Weights of a small mixture-of-experts language model, trained from scratch on English Wikipedia.
Size: 12 layers, width 512, vocabulary 22302, 172M parameters.
Experts: 12 experts in each of 11 layers, 640 SwiGLU neurons an expert, 1 pick a token, a shared expert of 640 neurons.
Training: 1170M tokens, 12480 steps.
Below are experts of layer 6 (counted from 0) of a mixture-of-experts language model. Rows are named down (a neuron's output weights, with its number) and show model dimensions 160-191. Each number is 128 + 32 x the weight over its row's rms, rounded and kept within 0 to 255. Numbers have three digits each.
Before each expert's rows: a language model's description of what the expert responds to. This comes from a sample of Wikipedia text that the model never trained on.

# expert 1
It responds to: Prepositions after award names and year pieces in awards lists, filmographies and career spans, such as "Award from", "Nominated 2009", "2008–2009".
down0:106108107069124198170119142137072124096101082095144132154131182095169133113067141142174141135196
down1:168209067092119101105155109043146115062118100105175107162063117197132196125169118129177139152174
down2:107089084141115220149154109140096110160112155159101143124190073158142162114126111136090140114147
down3:133078165143124119126135176105159074164096110137161096100103125152118143139156097101181120136115
down4:163116096179114108106102097134123112165129149161152115115102133089143111124122151039108109130172
down5:085139128095146127157151117176171112154173095150111143100138161151099142095104100093130145109117
down6:122081134149119110187136140133101132055197121095111145129134087152115178099098166117119125102155
down7:165088150169088108100144187119079135071132132130148111151156127097167109137142103145159173137057
down8:141115164018093087183086129098195138156122113111151132116070138093116141135088136080127100093180
down9:152127168144097143135107128140147126128177114125115115147124102121116105140130135114101121104069
down10:132141122140097135131105180157144189120138089096189127112119146130098167145112148171152103089112
down11:073111119120111109079132159153157119103200119112132089098085128121093133202145124166151123156160
down12:170111123144185116181129113179090111135142130136125185171119160077066117114090112131143133135161
down13:149137112100132085135099169125084070141131146131092127175096102115145124186182097105136138124066
down14:134155118197079131115095152200118133102138113146113149139121162110132117072162068093110125079084
down15:143068177133177054152121137090158106116112132137111146148092110143136116157124100120150144111102
down16:090141119091137148077085093167157064176135121091142100140083047097154132131100133116106122173178
down17:140092126137168163098149085117196181149124114127194143162118108085113179123115140139126185115098
down18:140171155104118100127050097186169106136173145106125126126111220124118115096098089133186135080155
down19:121079118111101099140111183115148142125073131156101135174127108146195147064158172139154166179120
down20:151152144167102179124128087129078132048136111142159092093097101150147095155071102150150120163123
down21:129158153102106102090078116093199158088121131137111074155090138209130131130153079160114185123094
down22:132196134105170154133135119095113140157164120101193126135184126124116147195106133132182138113126
down23:175140125089106131160147112080154135143096090134117122108153115115175176125101100114156147127126
down24:158168137098126158142143151131157119100144033203145143103106156147170162166109154046121052113134
down25:151121140108119100069110120174050140101191103133102156129127148113112116147129114169118109143149
down26:163143130160071083155105108113057075078073162098071073117090121133118111136155101155140139086146
down27:147103151157086072109098143131168116219130140144131098172126082144185142143098160125108117123148
down28:114156140149125077110156120175067136129109129138148072121111149156113139114136136119124102091130
down29:172068174138171135135105094140151123143174111092048082136074124105177117143128121086107106113133
down30:174094115154111108136111101166099085111137162144074144119171111188140198123086121201114125163150

# expert 10
It responds to: Forms of have, periods in abbreviations like Fr. or A.D., and word pieces after capital initials in tables and names.
down0:146131159094110106096131092101073160153139151144138145076150095110156048091143140083076187150091
down1:092110157111156125143159120172125120149162175151067110130125154168115103141124124111123104094099
down2:179119129114138164133112143126168159156160161135108129110123146147142141118154093122118123147069
down3:166118100141097167122124138137107146153145096117127076137143066113156100074079104151127115123119
down4:164134125084137100054202076207168146174167157132175097105134118149141100166137123123084190063159
down5:128166136063062093155069194097155102134181152128130128153123105146152141140146125124116152134132
down6:095094075086171104122079115096148148148117080142083143130127127151069151144161087157165087149166
down7:163095105093164168122134141164112066077170172170138111152130121204124138145106143123126104131098
down8:099136127113116170070056136150155142084133106144084159064083128077218132174141090072163127194137
down9:145121158152191145106085190139196119170142129123079132088142101173180117094115094160082203131172
down10:128138168154118149138118137149164165088116087120127136095109143119153122166112143177062068179110
down11:126102116103115161161103189151116089126088138131121135112171135156081112116102218140141115141115
down12:114118130132145122090091161140090126112161199163095183085106164066168087202091109087085103073073
down13:089160157165186163118152173103141085079161146169174127181085145123129091093089105155145127149092
down14:114061057136124116140145088192112052124167138081156156109153087168129148114142139113156128102137
down15:121101164121157153113115116158129149148161105121118164152103177161108107096154099163177107130136
down16:106080119116113177104138155108025135131162121108167165118094128175117075201182136131109111156105
down17:135139111171154098103103099107140159129090152052151090178084117195104109099161150095162155135148
down18:124142084141179119077112125088106124110084180119170121180140123114096135170100093129156102084117
down19:139136140128132113147099136119115141093159169128120097121152094146103112212105132126123188134130
down20:105106107154177149086143125125127135152190116144136114151108136185130118124173118103129108163151
down21:158092093108132120143171204133115062109055102086140101110164149113080209134119101162161165137157
down22:136120150124130143116124188106084130163158140133105081155122165130094147184112136128142147126137
down23:114154162128124069157126115107082142073109121135124113123132095136081154123052125152129148078147
down24:140106138133139086148153162127100109129147140128154116132137095172080180174142149111081129132133
down25:122090109120119073114125136162160116063020099150183126122166117071132087155127123088077116084154
down26:124115083083152137095082142073107165129117092172113062124157125148159131160166102113159153145181
down27:148123171118145164154206152112119074151120119144108140148089142110138128201118129173125164168132
down28:136085116123196122155147169059139114117136084151154122179071137104087114100108114174157143127137
down29:149138149131181126129107115117159143142140134134183095127174070147106096128109137159146151149109
down30:174153124092131110170162080143089189109101124130109130132147123100126110143136167168064193075132

# expert 8
It responds to: Leading hyphens of infobox and list lines, such as "- Born:", "- Formation:", plus odd mid-name word pieces like v, ri, uz.
down0:114111140137111121208171074082147099115129090105157135063193108122159123139118140135100153071131
down1:146162150098079128145125153089137023152150127106087088156143092073131125140108156153112147180191
down2:124108101119105136104157091086143132127130128107126136062039187146152122121069123153040097128168
down3:159094151164123083086072205110082152131102156142087119136120139166091134145097094076145178168168
down4:116066120155160090118151129156131151119139154137145115061126161135142165146069163066138134119110
down5:140115166161110080107093077132118095123120121044123083171134123092136118132162182107132138146133
down6:137125095130123146110153103123134126124111133133111155106180150093118082096128204121133222099088
down7:120111133123119110181118133131137122104156098111126130112106130139149088047140160152108127105122
down8:049111159149170086127121151111141165133153130150161135150211108169165152076130085087112132138165
down9:154098136150147217148179142118126135097171153159099152135166153107141119144135116116089129072134
down10:124100089165145132105093137108107115130109130160097138085149119148163148126177176138137055122187
down11:107074178141164171163061172108131066160134135133146169119183100100130125158073108128156106166134
down12:115211054105120100160139099117075128099126142161124143114140134131136080139118207159053158123103
down13:195085164172178076171145132126064088112159138122148146177118176139155156125116101111123181162187
down14:192152107131193076155170140135093156193076151106181178105116117107156189148119129117170136181130
down15:160200112091134107097205094170091094143095110164182142123136113097149116071183141135096080161116
down16:149096140148122042072089124098127150067141136156138158085127172149149118159154059098134142115198
down17:118083096138132131123132111137147093143158130144118138186138134125138149139073076184115188167108
down18:096188147082119152087144105131155154136085159165180122134143123153159130091064099210103156166159
down19:090119167111107118106113122169105157137146066134145142102118121059119158102015143098059153136107
down20:168103138129144121122086152172106120107156117116095126133138127085076141135255081154141105111139
down21:150110145112120127124138082097096114104074138198130106105141131147153127125106146106141146093085
down22:089172118129198092110166131147110097115132139111122149106117077111139156114090218129113121141145
down23:147126188110158116132150122188162119096148131137126119118107118157136109129167081127096170096087
down24:150142157129101116070058100142157076102113153152081150150123133170113116162084080184128108092133
down25:197087121209135103177107109147088121150052180144130127113210138119153070134148091156192110062119
down26:107120153107189106123091085147167130114133175146084123123129096110181128131077145112136111105162
down27:162106112105118146098123155086110099170120059169194154131047206177065137137124145169149125121048
down28:145116118139180149164094119201145196148154162108147152111149068071124121145195148129128065124095
down29:095127131174121135144142125137123142227116153199069182096082146099139180137143105143124102113150
down30:193082114097171129109125080159086115118099155130177143131141104084122102141098189129169096083184

# expert 9
It responds to: Commas after introductory phrases and years, and final digits in numbers, such as "For example,", "In 1785,", "196|0s".
down0:131085169112124172113141182091112138043131143207156105089112163157098074088084120157106100121130
down1:115136184152151133155117109149137130095130099112155164090159104111134125127142055082092138088090
down2:081148096099161171159124132116149140139137120074091105195052136132156165129161139131139173123128
down3:129133123127171130169080150115121134115102128200106077104196149138143071129040138142112098096148
down4:096102141093099178110134115135117211149126157144101107086065138127138115174085162106156122098116
down5:089151179086103162171124100122213124076112149079108137081155174161074102090140073107159104119115
down6:185144088157121163165091138158117090150095096112123126138167067105154122092123117058140178105164
down7:130140109105139147118135089118111131179139132116126156154097099100134072158079141118144172100158
down8:194171171075255120116090125112127093089120162117122106125146156113111089155114169147071116143136
down9:143144143123130077122179176064151117086133178132105155183201161146164102134068118129155131145069
down10:109114180104102096107104132124145134109153092144150125139109097142138090104151134105151049123151
down11:109184149183158109089135062083084123135159083150154095093128110105097127131135155151074160150134
down12:154163140135090091162131150113114220121142162153100131126170113169092130115064090137090130126094
down13:170161138140169121136113137098156148185141120129106117059097203082154147142207134179115107142121
down14:152131125120149137069107148132123154153099103082123167184171134141107109134197095126148144166071
down15:128181118151135129095095140084163134098163111108106144166158133080110165123101102142122069091160
down16:103100122147184159123111095180098091172156176120153141098114082174140129136114136200070124161170
down17:084197093155148106166144170116100181159149115127095103085143143127105100122089190120145171045093
down18:132152158142139162063126114127136155128103150146171071126073167112135147140121056161061123139111
down19:113075148091127119106134067091110127164167195131146155141166180197176140114076157129119109150103
down20:113113158115103128149124160136111137131126161101111100103150112118111126143131106097098099105142
down21:110149128131057145144122142135182105149105060175074191082120198131132140108208158082138085115159
down22:106171092112131097163115092083115095124213162149138147165141158176200158122202198154128125082151
down23:104128160098100122072107080126131158107107176122055106178123130141177162179147067095102116213157
down24:142139109118078108093129098139165140146135105090108154153118175108130135177180140144162166112222
down25:107167029133116138119119135100151097146165181116136153104160160106127134161193095126081078114165
down26:119219086052157168167074122180132109165084106065136142126152146126124138097171129186143123130149
down27:115129171106173096138126100135162090145149148149122169141138205156149099092028117121157111115099
down28:135086150103155057071196172094114087137143136155174125167139129128081123115052114146119168124155
down29:098121144147152124219169159109169106113102145118110171134149113122107157082205155150113125146089
down30:145126127091141162176113107109161135153080153093186117156135130121118079134141118063086125195124

# expert 6
It responds to: Numbers, percent signs, pipes and spaces in population, census and election tables, such as inhabitants, households, votes, "8.70% of".
down0:132122175198065153135131090132109128153135168160177093135090111090173106203098145079138183144107
down1:176134115112134122095085074134141182087139166164158152071115103149109167166165122133105084123146
down2:070128190125142119121129160153162130117146176081059178156151147185118059113159117150110146087128
down3:142068161126088114142092124138124139112164065106134165187094167157123104084126127140141145144116
down4:165086088112152136102145136087102154080151114193147094152105110104116102092098165168042104146183
down5:125136120153103112092160141121180156119059091110141112102156081115066116146137117133181140180135
down6:148182156105146134097129119163099138166177142190125117132057114113163031144089123141154148169090
down7:140210173092113092108167120185157076126138118202153086169146098109106086133177073154159093145119
down8:132159156148108129073115074085077151194059162087106181134126135065127180125164102152096132078144
down9:097108150146187119161116122182080113096160118128086100157138187131192083145137107146102100134132
down10:148115125159163142115144195139200121159126079116138104108166080143197162133197201185131115144081
down11:087130123133078200087113126087178108153165139104168112153098111095175158140144161107195115148136
down12:147165132162183150109146184148079131126104196147156150135101145160153148192109080100128078111125
down13:122115140117158138140136163072174123107159180116124143080121142126154195150135215153142175131109
down14:125114121184087127153086122158128126139146125132163122097127166109140131113072080108136109135145
down15:080129101146168073172154126142110114102087117107063120141138155093133125120097138175090101099159
down16:212119183122092166153147066060109076123108189056165183112126140142136082124145151086119187152165
down17:139118153130113085093118126075107125121161151179068057043080108130144197084071157090108142184115
down18:128134205116126166159153161052114101143133147155111101162138109151133081118113185108112113157141
down19:079087069133101105138062112077156141112186138069115109126122146173137083153140166168108112131104
down20:135084137122142120154055139140187152125097140197130125137150148175119190175132142163146171109108
down21:102135104118134117128129107089137128095147122130229084104145143191119067147100116150110123125133
down22:155105133152112081149149127146118063124136178101156098174140051116121159131164208151098100096144
down23:129125131105180091159136103156154083143149119148143115144175132100170167097146126144153187127090
down24:143159083122124093161126087114123112079171153179125120119113123139106149158063131129078145179137
down25:160088146151131086142140046129170091100090104141098136131121080174097140118104124127070105126089
down26:120107132111088109143173137148154152133077136152095134147084174151066119129122134158148132160137
down27:133115116143129178173127163155112069180144165077135168148146169182100138098136100142099156071138
down28:158117181159098164146127224141145152126152114150093172127134136108144109092225135090151115081088
down29:112093094152133136121130124134084142122104098149105159156158119086138152094146164099140094125117
down30:134122154156078148114079144142145120185139157183091161115128112175137111100118077168110142151136

# expert 5
It responds to: Pronouns, articles and verbs in plot summaries and character stories, such as him, her, tells, find, awakens, "arrive at".
down0:114150118153129117199088159069121156210143145132137108090183147150162142075184082097092166101144
down1:143152150127134053071192068126131157117114181029107139155111123108153082158157127110143176121092
down2:139141121053054097153145134126164131176118134062073139115146127146117102073028102117154112168148
down3:071113186170100165093035096144118131106041152103113097175122133199163129139066114145192163109065
down4:106140106123124118121091184116106081151112104083099133115120150147150175136193137151169098088078
down5:205137133135089138155145044110162135202141132110036168098075105113066145123090140138125114070149
down6:113122120075093099130115146150163157172063094161103082119086161082140139129125180050099154090143
down7:108088106122150119145066145173093133112146179141151128173111178142155134160087100094115126141111
down8:090141142172088141158094097178132068085086151128176113139137167151156131186120121171115117123109
down9:085115140146137137094114139173200103142102170141105109132135090053111107161172122086113136119154
down10:152098137139128156171093142165132165100125148145106081134105087094102093118137128123133106197155
down11:149116147075164095109168168092152126096091111147082168137164102133129136112183123148165080137122
down12:148142131102130081156139122093087127072138119140112136096094150165117121178110164150167104145134
down13:112152115166166129162132172085105145133123135103159125156137124067128151134164086106081116092093
down14:116177083117142081118128112107177102139155160096080098165175093156100158129090153119077111072128
down15:121146119096165079178086143099118138194101106174142114170164154150100125139048119110126131135077
down16:162101185130147094152176151153167073175143148164085164135149148129122123086013060140150128131127
down17:090100166084038139089142099096116168138095202137148094154138132142118110160087124106128137183147
down18:195112110118135155090183128168093160080130167130118104168124187140117119139102066121136121161155
down19:139183180078165164146075131134071227104105147132122173163116133102101145112102093132091180148148
down20:110149135136128121089112123125127121119147155117129152160145105168154164104030107170067137099125
down21:177151207145145136172138176081104154123094063125178215085075082158124155142078128121110142105086
down22:137166100188125123111127138126159124079092104126171091130107150127108130059083161159114149062157
down23:139112160073143172110087140179067073134121113119127151180140146174094070210130157046168179100121
down24:140146180159105175127147066098108124141095136080105081154129129179132077130124071131140090158095
down25:147189145137137134108093151111125076137153110104075091169119122152085125138185112206171090115099
down26:121131173116097132135107100096089146097121152113124126142126195085143127135081078110132132156126
down27:102106146133137145087129154082072117113085194141147096138182189133122090129042126087118106192126
down28:116142118134183154113101142152132117095122119126163160158119108109120080157130154095148185114108
down29:153082163136063130090078158170090141122182186146074163119127127143129139058110106123110109118105
down30:117201151135130155094085171143172105102133157094116152127071101179028148151124109126162079139101

# expert 2
It responds to: Field labels and prepositions in species descriptions and taxobox lists, such as Family:, Phylum, Location:, Born, "occurs from".
down0:087166131171156063158136130074167082158140187203054076096120133140159176122067125114108139134128
down1:135081085182124146173094118110163164135111177104106193114154079147110102123088149092135078171112
down2:099151217152151170101084102107098136108128112127136159126099124099181077129142101142103147141095
down3:135156137136165191143079106156115164110123118117132105131109139158107146146163129126199073099104
down4:112146157090124149133135102111154159101103166125101191193112109183139161080107124132093081123137
down5:129122150072135088157096153132080164159118111136153166162191162159106146144162142117082101124125
down6:154119124085104100106182107143107120099132160112208189107108193162113083114130098070147097126134
down7:113104163153085109200056132108099117158147190159147039129142102107141107166128122149152146086141
down8:125148098119099068157165129151188074196168164129138120157179069110157180119111128099149140156173
down9:152133135118210140125120135087073126118121125100150133109135098113110181127180113084075119169093
down10:184169091120140163151150130120118141097093112178109087160150170126153118149195125148085126144128
down11:109155158146144126135083069125122081165097132093185120157052086145120159132093204118105137099184
down12:106152100091121128135152079053150126120137155117145169084116115119176081134120111145119092117110
down13:114116080129129186115131069154103189096093175174111151133143167137158101149173109075167147138099
down14:094120101172093134119173151095084159118094104155102139144084143106123134110121098146182107136083
down15:172200145115188138117097134177138090119134151124124170165197142037153158108135097149149123157144
down16:135132170110127139101131111125156134103097156158139170118142178132174160106100132172131112105094
down17:135144145160145112140089100136167171155123087112112126125104133068151111183162092055102167151139
down18:148118094173131157155125207086084115137120113158110081122132085117144096162162090115101208135123
down19:089076134180056117115125115125145159189093110175116094155158066103114131096192192153109174157123
down20:167134094145176132139094104125132113080101136115149105106125113125157143132087104094134163125165
down21:141163113154045088180187110107206106107120117132165086111157086085171165126121133116107176158138
down22:116112140127107166093055174117108125096112126088138072125116084109101131116158162153093180148144
down23:082159134195157106071102167100190139087121089131090117078117155154153129110162141140086078153122
down24:107133165100148112120177123126128169093154106178119131125105181093090120082172129112110077168120
down25:140137151172121084120162179080103119123117111142123128114142145112131165097074144112120125121053
down26:159135152144096110130076194119122191161114172178128121148141139116156104117125081104139146157151
down27:165153115073162137133123142147170133162129143083121204144072148116138046126153115089112126175159
down28:120106133113123168107059163070116154131100141129176182098115094111157124135165080124118099131136
down29:128129174086126147127108098167162149093127144118127140094136110149124129150146110237200080181081
down30:207133135201091107187083078137133165205177161089126135127152182163176147161157147140169114134097

# expert 7
It responds to: First word pieces right after opening quotes or parentheses, plus "See also" headings, such as "ideal", "antipo", "(ikshu".
down0:177150089155104086141150132086134149145074061064172149175093076134117115056109121106107068127114
down1:137120162171106086197105155136148131156078173147125097109163143121138115130058097118140139183099
down2:143055210136157143203077110163147126139106127105166120163120171097064051159107076120133155149122
down3:087133123105127153130133085135147132194099141101125093139149164127131075146164075124151155107134
down4:149169110122174106126111166166095118128101133114213112135120069111121087174142108122108124128170
down5:155124171122110188175145164097194195127119165114145135124094143165152110066153143223154154115116
down6:087181123091119142180110085127169149104172173137138115172136057151093088074149067145119117160099
down7:113112102188166164147152137158128124174190056058088186153133064118115137078127132153091159075178
down8:121148095143175108121092147149159166115142137117183088131140096191118159140080144102151121099163
down9:132134118064129134081168088115115164128130111122106161132078154196127169139145147139156123139116
down10:176142161102131183101144151146110083125099121120123159145148116108174175137114130054180103121110
down11:106127077141074154136137173069131181125143120102150161147152125102129145144156132153063114109059
down12:076123112160070114092145115133109149084087134138104086134133129090111142125085107065148150192156
down13:137137147154121112139092153128097172085137117102141139154009148128091137121078140114103093158148
down14:138153156105111120138099070126111171104149085115124175124177051114122123110153154149106141112125
down15:181157141173129142076119110135102197140133120119195138165142149185089205110115131071122110133092
down16:068122090066136136102114137078136138102133119167159134151140187109156124123100121129155125127154
down17:150144139087140142110157141139173113144045137152118129134125071139111101095058105149129154148107
down18:108078186114111094065115107169139130073067114120140158139152103101166134159150154111138121103106
down19:144143182099119129100100143083130135120180158100105205120101187119088111069132206099106093163110
down20:105147138167142151090107170111038144078099165175202115135104109135143118135116076088114088154135
down21:126133120140182179137139189126103103140119123159158191068125168119098154126099078122120137170162
down22:181056136097132112129122119165137087142161122163080076146155171136094121119073102143124126126102
down23:164141210119111107126180179150055122130087098150105143096125156155155043135062070129168148125124
down24:125123107101109159095107149118071126148096141155141157129114173110109109142086140111139128137136
down25:168076152152173141110101103171177136116107138095117056140172147100141081106098196132138077115113
down26:172184067109123182157102142167188129122172059113125157121140091164141139171114182178120150107080
down27:125159176135082142072166144150208165140116127083112120102073112121133116151208061148142116091106
down28:114128096169119115120106065141093136170163123164168154166136069122076170124155090156153077114103
down29:178130129155144105125153079101138128159152125089145128183145082092191072137181132118140133118146
down30:179134120137143130100134098117043145171152134157162150136132150121132041104136009108100130115079

# expert 0
It responds to: Word endings and nouns in texts on aircraft, ships, fortifications, buildings and units, such as cantilever, armoured, turret, located, built.
down0:154128166086162109153103163152138134100068145061195122146156107085096090085136109045112126093103
down1:103122184089154165106101077138069166090110159167147135070155178195157124139140146154155079159135
down2:130108114174184155100124177118174188165144176111133191115157064102128142115090071162121159140126
down3:094133080168178168122111089136179200082184134150073110149133120177111094169110128187133169129114
down4:141109072108098132106091158138165135099109141111113146167080099118115094121149152145145123085089
down5:082141186098058050133117092212159157086124185083111170099122121103181149136071165094131093206168
down6:152118092091110101100118087174145156111106168062159178111112171170101101098127160118176139195093
down7:147112184123150193139114171151166200096073136122159113120027151158165081106151124156122119167109
down8:101140109120163089114161082191196104119165094164173213067081183119092128136157133157103105142121
down9:082107104133130139161117068086152088111084137143161162148148180168146109105134120127117070130087
down10:147111125184143102131155083155113154111146139179146101158170107111102128175104113106163096081112
down11:137107165085161132146144126140137109110127134069129144094060137098140058135128141082070126091095
down12:090083115078105143118085132192002147105145134049103106134150095098094136107095140139077117151111
down13:120133101201132144134133141134100134109111128104045080172153084113150148121132120159154106110145
down14:132080122157125110146103139121103164120088083166115127133100134113154081187087139148114148147151
down15:142070000127103168161090109185151158149092099150092094126148107090091147081182158159130127202159
down16:114124173167136143095147136124175133190103158189078084101085157121119119165155188125163149122131
down17:150132113100211127148098140171185125146166095097181134156169068123088122118196114145073175113126
down18:073156126126153111169112089097116101115089122067118159059136119100130125116148167074131128057137
down19:168089144088116149133107122087129144165086136140113144100154137070192160115120096064120137136147
down20:127133090117135142125150157165115133152117165173118141107111135106085106143164152087089115128162
down21:147101146117098119140089145181079138068114098141154179080116162064134170151145131066150104166075
down22:168108171158117072142092073187099094094117143150085150140126134142136035085105165139096140146133
down23:172110117172097124137159134147132165159131148091145105157120144056119100196193069139102133112187
down24:122106155127169087167085169113152131096101103113164162142149148137095142087098147078099087123157
down25:118113135138124147177111125093147153125137138128094135053149108178174135133086107100117096158129
down26:159162136122144141137142081131134121135080148099125108134185126107080139083085073069101086081141
down27:158099146153179184157092105100129097116088128173122092134105140165109108094109131159107119087118
down28:129111156122105165100142113150123172111135099132133101105143212111145110087105099109115117091149
down29:147168066150104162175162169124097145126123131141119092165096106190090151126109073179168084061174
down30:140137135067147123098123122107093182097140138139106138114092121156085059114146141103165162128092

# expert 11
It responds to: Parentheses, commas, digits and occupation nouns in birth details, coordinates and career stats, such as "(age 60)", "born 1972", politician, footballer.
down0:144109066146141108130145189120134107098102095084128105147099100106160099099129086107166124102108
down1:103094119130109129163128145191137152152138104131124134111069155117158129094139055084127133107092
down2:126156120071153130153146113076090109197094128120136096186115123143136184104112124060123036155128
down3:107095117094110133088097093113183168145153146091128104181192094090162135155131138126147097109161
down4:186160132170118105126151159123086155140146126179077150108146151104135107168182128133136180163107
down5:124173106126113144126107078096126155166125174131102133146054137110153103149191137140123109123085
down6:156141175156105197083074208152137128120129133179131150149173118125185030120083147166153157114113
down7:165090115152135120128068144152112121145091109165149112119146124134149133190169208092075129119202
down8:137098067062140200085198083069140114187084125117160091154168109100112167169101169123132153064071
down9:115088186133115153114106139095128073160085158139161164130161109139128091130162141078119135126152
down10:173129120123201143097128050125147151153139099122111082102174111095083161132131164139135118103146
down11:129157107148087111128186088107115147101134092148057166116146164079169164108066154159124133105085
down12:149138088171172069151140130090174058127152122066140123135182132090112102098056135124121198108148
down13:195102163170128140212155096148129106151179154117132107135102138128168151127053151112176153163110
down14:143092134128101135073166111138143142172107178174107185139073099123118108183164135163162073094144
down15:102171130146154086084150116069099149083105162127188097130107119117082130146229099094094185124114
down16:141081082153114145161125166100124098182145115144093105045149092170171158069153168132113119163100
down17:143053162146107120068112144093146122196093140118138125199126105156150176121181135074110170187096
down18:169182111144171117107141128094132074174158160110135140082087116192073086157119181104178106122133
down19:169080169162124130119117132102165100142093117192096138157091112157136177130144098084062040128134
down20:148127154157172143081084140109059111096083191126127158132086105134169124095147127103136144135176
down21:124120094156093160053174106110157083074163127129098125175070112140092123126084091145154126093203
down22:053105116139092165133160112149143080181142144133096161118119148118126097169173120192129168088213
down23:140084071119151148129097158134150142156189139118120119110144153174112128130168134156173072134186
down24:084068171198034064139154189111104037102098173123127120130075085144141084069150149088103119106148
down25:146127136160160113069090137156063095176136136139136129125154106102143125098122193103060165153169
down26:064125142139127156135182137073121082128192084104161096121063121109146108127074185133092158148133
down27:115106193070127140123184134134140054092142085148123134154100169157090128195116133138168145110184
down28:204128123103163140148124138139175168096136148117095174102068171087123162142129169162095071140117
down29:117157126135152113082234090120130148114185172163152122154106131137178119117103200078097110148054
down30:118073169093095160148120174156120076126096133132134158132085086096147148110141077169162134166152

# expert 3
It responds to: Table pipes, function words and name pieces in sports results, squads and match reports, such as "| 3 |", qualification round, Robredo.
down0:101093141171158107130175143120165045140128119114110153125117144095069117144093157073134154133105
down1:120136080150160187130140113114102185098138105099116077112121191185126091129063168129164111135153
down2:082125106114110104106144124071145135121153112118156140100173133058150136136110115155141178119093
down3:091067048093138127179111086105118132143125152125092090086143134149118115161110147139102119089135
down4:105192100141121121164155124155185156130092082128103147132113121128085089142082081112120190164110
down5:128140115187107121110133150073071186146112099096112112149119144084182073107173079110142139131122
down6:147146067076055073155151099130138175121182108070123129119109131173138116152118135149149113117165
down7:160110144115093151130173165139111111115131113141191129105143097152189096174107068118116132137077
down8:170140123112110099193170078117117146160108157155133099148138173089082142108100097222208110130156
down9:131129123177116120107100120173167170138120097138105075033110126108141058123107134143131149114113
down10:121174096102154138098167164136118180095170115121155077122122144148122187168106110100174171122130
down11:123176103072113117133108114146068141171120129113093153125113119165117134031079127082150099103180
down12:124103104122091092131185098123162139129178114152158176101068075144190136161113131112159167107122
down13:141115116174134096151131172114155146122182143181127099111167111142190130143131127150138132119107
down14:127156151117094154091192092123132122129121136049100097084146118098160115166144224028142107088075
down15:084108111177154087086154144088116124150099059130165128109094126118113100134114097116107112108199
down16:142103112130159109164069133142065101137129131124150109086165162170110100145161156068111088141122
down17:089103120136153142100117110097094099116121179118178150142140079146094119135179095081186146153132
down18:144132162109165140082111129100156100076107161150095116172167106171157152132115160102141143158151
down19:098028067121109196099134165125202178123163101159095124088073102115114105079104160175170073182109
down20:163059088122125124158113188140084130163141109117132165110070135110134091084125145120109100112066
down21:144170091097124152184162150146144121069102138119106097157143061103131113130119063121100111093121
down22:122169099122193128125127122113067167140165079173156110105122126107174101177144151107070089120149
down23:111162145072116095078153085156094148131112107154182122133149154135082137112097150106163114101095
down24:109112157170139146089164091154151088134164134147080126095117099160124084129129152085125109146094
down25:080128073162144149163103105108112156106141094128157100091093172167134041139148089159110136112086
down26:077131112137076102137074059139109115185086119128095105152144153087136164109133095142110108139122
down27:170153135153111218187064177173115092115160163087112073077129165048097159132129184112101132151134
down28:162119134143164134132161150159157119124135072128126137090130112134078145113127182100161141131139
down29:122134183065106082138100143135130175092156110066082159148160154100113120096110107144146143083095
down30:107149106071134121095094115135150172102121141116115167119151106147165125091149169164114204115071